{"experts_per_token": 2, "d_expert": 112, "activation": "swiglu", "router_score": "sigmoid", "init_std_router": 0.00748, "positions": "rope", "parallel_block": false, "init_std_up": 0.0421, "init_std_down": 0.0, "lr": 0.00607, "lr_head": 0.0051, "warmup_steps": 94, "dataset": "wikipedia_en"}
Below are experts of layer 4 (counted from 0) of a mixture-of-experts language model. Rows are named router (the router's row for the expert), gate (a neuron's input weights, with its number), up (a neuron's input weights, with its number), down (a neuron's output weights, with its number) and show model dimensions 0-159. Each number is 50 + 12 x the weight over its row's rms, rounded and kept within 0 to 99.
After each expert's rows: a language model's description of what the expert responds to. This comes from a sample of Wikipedia text that the model never trained on.

# expert 27
router:38 46 51 36 49 60 52 33 72 60 60 66 39 55 50 52 34 63 38 37 67 34 62 43 66 55 44 47 44 62 42 61 48 43 45 71 50 49 47 45 42 40 67 61 47 42 47 44 51 59 70 72 69 51 40 44 61 61 58 79 75 46 33 62 73 39 36 50 45 52 46 55 57 50 50 73 31 44 46 54 56 37 54 44 29 74 69 42 30 44 41 48 46 23 40 41 45 57 31 52 57 67 62 49 42 40 37 49 67 27 48 45 47 66 44 53 35 24 37 46 62 51 48 60 68 34 54 49 51 61 52 55 30 56 61 45 40 61 57 25 27 45 41 30 60 55 53 52 36 55 52 45 29 32 45 65 57 46 45 29
gate0:69 48 68 44 47 69 33 67 67 61 48 63 32 38 47 45 57 35 22 74 36 45 66 47 61 34 49 33 47 43 50 46 59 58 70 57 63 53 60 60 44 28 58 47 48 50 55 55 44 75 66 43 53 57 50 58 30 57 51 39 54 41 66 42 56 67 38 70 39 47 56 66 68 46 48 51 55 60 55 38 40 50 63 39 61 57 66 44 42 43 40 26 70 50 45 50 59 51 45 44 44 46 61 50 50 67 33 30 61 33 72 33 32 42 58 58 46 61 57 53 65 46 60 78 37 53 56 70 44 45 70 41 34 36 64 50 24 56 54 65 56 63 40 55 53 55 66 57 33 52 34 45 42 48 39 46 19 59 56 54
up0:51 55 67 66 62 27 42 36 62 66 55 57 55 57 53 52 48 70 45 50 72 48 50 74 51 45 78 58 58 39 46 53 78 38 51 62 49 54 67 43 58 69 66 49 56 67 77 57 45 28 49 54 36 50 64 55 30 49 46 45 36 41 39 58 55 69 57 65 60 54 31 27 57 65 71 34 62 79 45 41 57 58 46 46 62 46 35 83 56 45 51 34 66 57 38 33 51 49 54 27 62 56 49 47 53 48 47 51 49 22 43 46 59 43 64 63 50 47 56 48 51 36 58 37 55 28 53 44 40 41 60 48 59 57 41 50 58 52 42 45 64 46 65 62 63 54 65 45 41 49 50 57 44 80 27 36 36 56 38 48
down0:54 34 35 55 45 48 39 48 35 44 53 26 70 37 56 49 67 47 72 56 65 31 62 55 44 39 40 44 49 48 35 63 71 18 38 56 63 22 53 53 50 35 55 71 41 51 61 42 68 43 62 38 53 40 49 53 54 51 51 51 42 74 57 67 36 62 31 57 70 53 42 46 43 44 41 80 55 64 57 41 55 45 37 61 68 26 55 49 45 67 59 50 56 56 50 43 30 62 42 46 54 63 84 56 42 46 44 46 40 44 48 58 55 39 59 71 73 39 52 52 39 63 46 48 57 20 40 37 50 53 63 40 38 36 38 57 25 36 38 49 44 42 57 63 59 64 63 35 61 58 55 37 55 46 49 41 40 48 36 59
List and table markup. Line-initial list dashes, table pipes, bullets and == heading markers in lists, infoboxes and tables.

# expert 15
router:50 51 37 47 46 50 67 46 58 48 61 63 56 58 41 21 14 54 48 51 54 46 53 36 62 64 34 40 38 44 44 53 69 38 53 64 40 45 65 29 34 43 50 46 56 53 72 44 61 47 76 40 52 59 53 41 52 36 60 63 56 65 53 48 63 75 27 32 37 62 63 48 55 50 45 50 57 53 60 59 59 47 55 42 32 78 60 47 38 46 66 30 57 54 74 62 52 69 36 52 53 65 64 55 42 42 33 44 58 48 39 34 55 53 58 38 23 55 40 51 60 48 21 78 53 54 63 58 48 39 57 70 49 32 42 44 38 65 40 52 50 32 56 51 57 37 52 34 49 58 39 58 49 32 59 48 70 61 30 48
gate0:53 52 58 50 41 26 61 37 73 26 63 33 41 36 47 30 34 52 44 80 36 69 43 37 36 67 47 61 53 44 55 66 57 64 59 38 49 41 62 59 42 42 45 40 50 50 49 69 57 48 50 71 40 45 64 48 62 58 40 42 62 67 31 30 46 60 37 49 54 41 25 65 47 60 41 35 45 41 47 56 43 53 66 23 75 67 51 57 42 63 69 41 46 38 54 71 53 63 56 46 74 55 63 39 46 44 68 25 48 47 53 66 56 56 62 26 40 47 43 62 59 49 41 40 52 52 54 59 57 27 65 62 33 45 52 56 50 54 58 54 43 54 41 46 46 31 27 38 39 58 55 56 65 50 32 39 65 62 65 47
up0:43 62 64 68 50 51 49 75 42 50 71 50 56 82 49 65 65 44 23 45 56 29 49 39 37 53 51 53 53 25 63 59 64 46 26 57 64 38 62 50 62 56 34 56 37 69 49 47 53 62 87 54 60 41 57 34 43 60 51 67 29 38 45 58 37 66 58 60 53 58 61 32 44 38 32 40 55 64 49 42 56 44 36 57 66 36 45 40 50 42 51 37 44 51 62 35 36 50 53 44 44 56 24 49 54 69 45 43 53 50 47 23 45 41 54 58 69 53 58 55 48 60 57 45 54 56 59 39 37 58 59 35 33 51 55 58 49 22 48 56 43 38 27 43 50 56 57 71 68 31 64 52 42 65 64 59 60 55 65 62
down0:51 31 40 34 53 42 51 55 59 58 58 63 56 28 33 62 26 46 80 76 51 49 45 46 58 39 36 51 42 75 37 46 62 44 69 69 62 62 55 66 42 50 62 56 53 40 45 46 71 58 42 38 40 42 48 36 57 32 52 36 38 39 52 60 57 45 63 38 42 37 57 34 53 51 31 72 40 38 48 46 41 52 54 44 40 30 52 66 37 71 60 57 72 46 33 67 48 29 55 56 65 39 52 58 48 62 40 48 34 48 55 35 46 44 41 71 61 39 44 49 70 62 45 58 63 61 42 40 72 39 55 44 52 57 52 54 52 46 13 51 26 42 53 51 60 55 50 66 64 74 39 50 61 47 24 54 55 43 48 36
Word-final noun pieces. Last piece of common English nouns and the apostrophe before possessive s, in music, sports and school contexts, e.g. track, school, Miller's.

# expert 24
router:53 51 65 57 47 38 48 30 50 63 52 70 53 28 47 42 49 75 34 60 52 38 62 32 42 61 51 42 54 39 27 49 58 29 56 43 56 45 54 26 49 27 64 51 58 51 59 56 73 52 44 70 49 53 49 62 64 46 45 43 78 59 33 47 65 53 38 57 46 54 45 36 66 46 31 63 39 49 47 44 46 43 53 43 49 57 70 50 42 38 55 41 57 39 70 65 47 64 51 99 63 41 70 61 45 40 45 29 55 23 45 51 60 55 50 44 42 46 48 41 47 39 48 61 58 51 42 54 48 52 57 68 46 70 37 47 45 52 33 40 38 43 47 42 74 31 33 47 31 73 36 61 46 41 39 37 58 49 62 52
gate0:30 71 54 51 69 64 43 53 33 73 43 49 41 63 46 46 61 33 29 48 47 60 55 43 36 69 56 46 56 62 41 61 54 56 42 42 26 18 53 47 47 36 42 38 81 21 59 61 49 43 72 52 64 45 54 44 49 63 31 51 38 60 48 46 55 36 36 79 71 56 55 43 43 49 52 50 47 43 59 31 50 78 41 57 46 59 60 54 51 46 36 59 57 47 24 46 44 59 46 53 75 31 69 53 62 50 67 49 38 48 58 70 49 46 40 59 37 32 56 49 46 61 33 52 48 44 38 59 34 46 38 43 35 34 47 53 30 45 51 42 66 58 50 49 41 20 47 55 20 43 48 48 37 44 45 44 42 47 52 58
up0:35 45 47 58 30 37 59 52 60 52 30 57 62 54 44 58 62 67 56 40 60 28 34 50 65 49 62 30 53 34 41 37 42 63 42 32 53 54 54 47 63 73 48 65 63 29 43 48 57 54 32 35 63 57 55 34 31 54 43 42 71 53 66 52 56 54 49 54 33 49 62 56 58 39 66 37 59 65 67 57 35 49 59 53 47 38 58 51 41 69 46 49 59 40 73 43 49 63 54 30 41 30 47 63 37 52 57 55 39 36 55 22 48 57 29 48 54 62 60 39 44 40 58 31 58 44 69 37 73 68 47 70 60 46 53 57 51 75 45 42 48 53 51 42 61 28 65 55 39 72 56 62 81 48 28 48 39 65 52 45
down0:63 51 50 44 44 39 26 30 26 55 68 39 45 62 77 50 32 56 47 42 40 53 45 38 21 63 49 63 60 57 71 49 46 56 43 53 64 40 50 45 20 52 59 47 54 49 40 53 47 51 60 42 51 63 38 36 58 56 60 66 41 62 42 48 53 49 34 61 43 57 68 47 51 36 53 64 46 53 50 74 52 45 54 34 43 13 35 28 46 47 47 46 60 41 46 49 49 27 56 50 44 83 37 52 46 47 40 58 48 57 57 43 66 68 61 50 50 54 65 52 47 41 62 59 78 59 45 42 77 54 75 42 57 64 35 40 35 56 67 67 45 46 73 51 38 47 63 59 54 47 59 41 48 58 42 43 26 48 37 28
Infobox field colons. Colons after infobox or list field labels, like "Species:" and "Winning horse:", plus coordinate degree and minute marks.

# expert 11
router:34 51 28 64 47 36 46 42 57 59 43 76 53 40 56 54 41 45 52 44 36 44 68 58 43 52 43 45 51 53 41 66 54 46 55 62 44 45 69 39 32 40 52 66 47 45 59 37 60 57 54 49 54 50 62 39 43 49 50 69 58 57 46 67 88 56 26 42 52 70 61 45 68 55 44 65 61 38 65 54 47 52 72 59 37 72 42 58 46 37 70 37 81 35 51 41 52 53 50 88 57 54 68 58 56 46 38 46 59 27 44 60 54 56 52 42 24 44 55 49 49 51 51 45 49 61 56 42 63 38 57 75 57 45 26 39 56 48 53 52 28 33 50 44 65 62 55 54 51 59 17 55 66 34 57 62 54 60 33 47
gate0:39 68 42 51 27 55 44 66 55 71 31 62 58 48 38 40 47 59 49 63 55 61 59 75 51 42 28 57 68 50 46 55 40 66 38 36 29 48 70 34 57 63 52 48 50 53 36 71 30 54 59 56 46 58 38 26 52 62 59 63 47 55 89 47 45 32 55 50 59 50 55 50 51 32 49 50 71 33 42 42 48 49 51 55 53 44 40 45 44 42 36 40 48 70 38 41 54 18 36 61 45 42 38 30 49 39 46 64 60 43 49 56 78 55 27 65 40 44 58 35 38 36 61 55 53 68 40 63 47 52 48 67 68 52 72 47 40 64 49 58 44 54 56 44 66 55 49 50 44 70 33 50 49 47 33 60 36 73 40 36
up0:53 55 52 53 26 29 55 48 43 35 50 54 65 45 28 54 31 54 49 48 71 57 65 66 55 52 40 13 44 46 57 38 55 53 60 51 36 35 42 41 61 67 62 48 27 77 39 35 32 35 49 50 39 61 60 49 42 62 58 37 45 69 55 33 62 54 46 41 56 67 50 71 27 50 42 54 68 37 57 49 62 37 53 39 70 46 44 66 71 45 64 61 54 50 62 60 54 51 58 64 68 45 62 34 71 40 38 60 49 30 47 59 35 61 70 48 41 52 42 61 54 45 82 51 52 59 60 74 56 46 36 50 65 42 78 52 50 41 56 57 41 43 52 48 62 48 34 58 45 71 52 64 47 59 58 42 38 30 50 47
down0:54 38 54 30 48 63 63 48 64 35 49 13 31 28 55 69 47 49 47 49 42 65 60 34 66 40 41 63 45 49 39 66 45 43 53 58 57 54 39 46 51 25 43 54 51 37 51 52 53 55 67 31 57 40 52 55 73 60 57 43 60 40 44 38 41 53 41 46 21 36 35 58 58 55 60 37 41 64 60 65 32 58 63 40 58 65 41 55 63 46 70 36 51 65 52 39 32 50 41 42 55 58 37 45 44 48 66 37 51 49 70 59 36 38 52 46 51 20 53 56 39 42 38 77 40 49 57 33 32 68 54 69 57 54 48 76 26 67 32 60 75 40 44 42 43 55 48 41 40 38 46 52 32 46 45 61 52 42 67 54
Digits in numbers. Single digits and short numbers inside dates, years, scores, times and table figures, such as 198'9', 3:'54', June '7'.

# expert 28
router:54 50 54 46 36 56 49 39 58 79 36 72 33 41 41 48 29 51 34 69 52 45 50 54 38 58 39 51 46 48 30 47 63 52 42 46 42 39 68 28 45 43 63 46 56 44 46 41 46 51 63 63 50 50 46 50 59 50 47 78 50 59 25 58 72 47 23 54 58 50 75 37 46 55 36 42 47 30 68 62 52 56 47 57 37 73 30 47 50 51 40 38 57 45 74 51 54 30 45 48 35 66 61 57 35 41 49 40 56 35 36 57 32 53 47 24 47 47 22 52 57 56 53 59 60 44 55 20 42 51 51 74 58 42 49 47 54 44 38 59 18 21 54 48 54 34 46 46 52 63 42 55 50 48 46 38 46 76 34 58
gate0:70 61 54 31 58 48 39 37 57 67 45 44 49 49 48 57 26 55 41 32 44 47 41 47 36 47 64 51 62 74 60 41 52 22 57 46 65 54 53 49 48 58 41 31 58 65 62 50 58 57 28 20 54 29 34 58 69 68 52 63 70 53 70 50 27 71 51 44 57 62 43 39 61 56 51 44 47 40 59 61 40 39 58 57 47 68 43 51 37 32 46 57 49 45 59 47 72 28 63 25 54 32 61 28 40 48 54 71 61 42 24 61 58 66 49 51 27 37 74 50 57 43 53 31 50 48 60 43 47 56 67 32 51 60 56 50 52 43 46 62 53 44 35 58 54 56 58 54 64 69 56 55 49 41 67 58 34 39 62 64
up0:52 59 39 46 28 65 42 48 44 51 67 50 42 68 55 33 62 51 52 57 55 54 65 38 34 74 65 36 65 75 37 46 49 37 40 52 58 51 68 44 33 66 60 62 25 66 55 46 43 51 52 59 42 56 44 41 53 41 12 39 48 47 29 58 73 32 44 56 66 42 43 54 48 54 64 24 61 46 50 51 47 49 56 49 55 55 47 44 40 57 65 56 44 65 62 58 73 35 55 56 62 42 62 30 34 46 44 52 40 48 42 49 41 45 58 43 38 49 35 59 50 64 40 48 53 53 63 38 79 20 52 60 57 58 52 31 50 77 60 50 69 32 62 33 42 65 32 54 54 42 73 35 41 51 51 55 66 44 68 51
down0:37 73 28 35 57 55 63 50 63 58 48 40 55 59 59 66 48 53 56 40 45 42 55 53 38 49 59 42 48 41 78 51 53 54 56 46 56 65 49 37 42 27 82 45 32 51 21 46 37 51 55 51 37 63 41 48 67 29 52 48 49 63 67 37 54 37 34 49 52 47 57 54 55 49 70 34 56 52 47 48 62 57 45 59 46 48 39 31 64 75 68 47 61 55 58 44 53 56 40 54 44 60 33 44 43 57 54 52 54 24 48 28 56 39 66 78 62 75 50 55 24 29 44 46 43 68 60 47 70 24 51 52 57 56 53 49 71 41 50 58 54 43 46 65 45 38 48 45 73 42 72 49 61 78 34 51 49 68 49 52
Table cell pipes. Pipe separators between wiki table cells, plus semicolons in lists of match scores.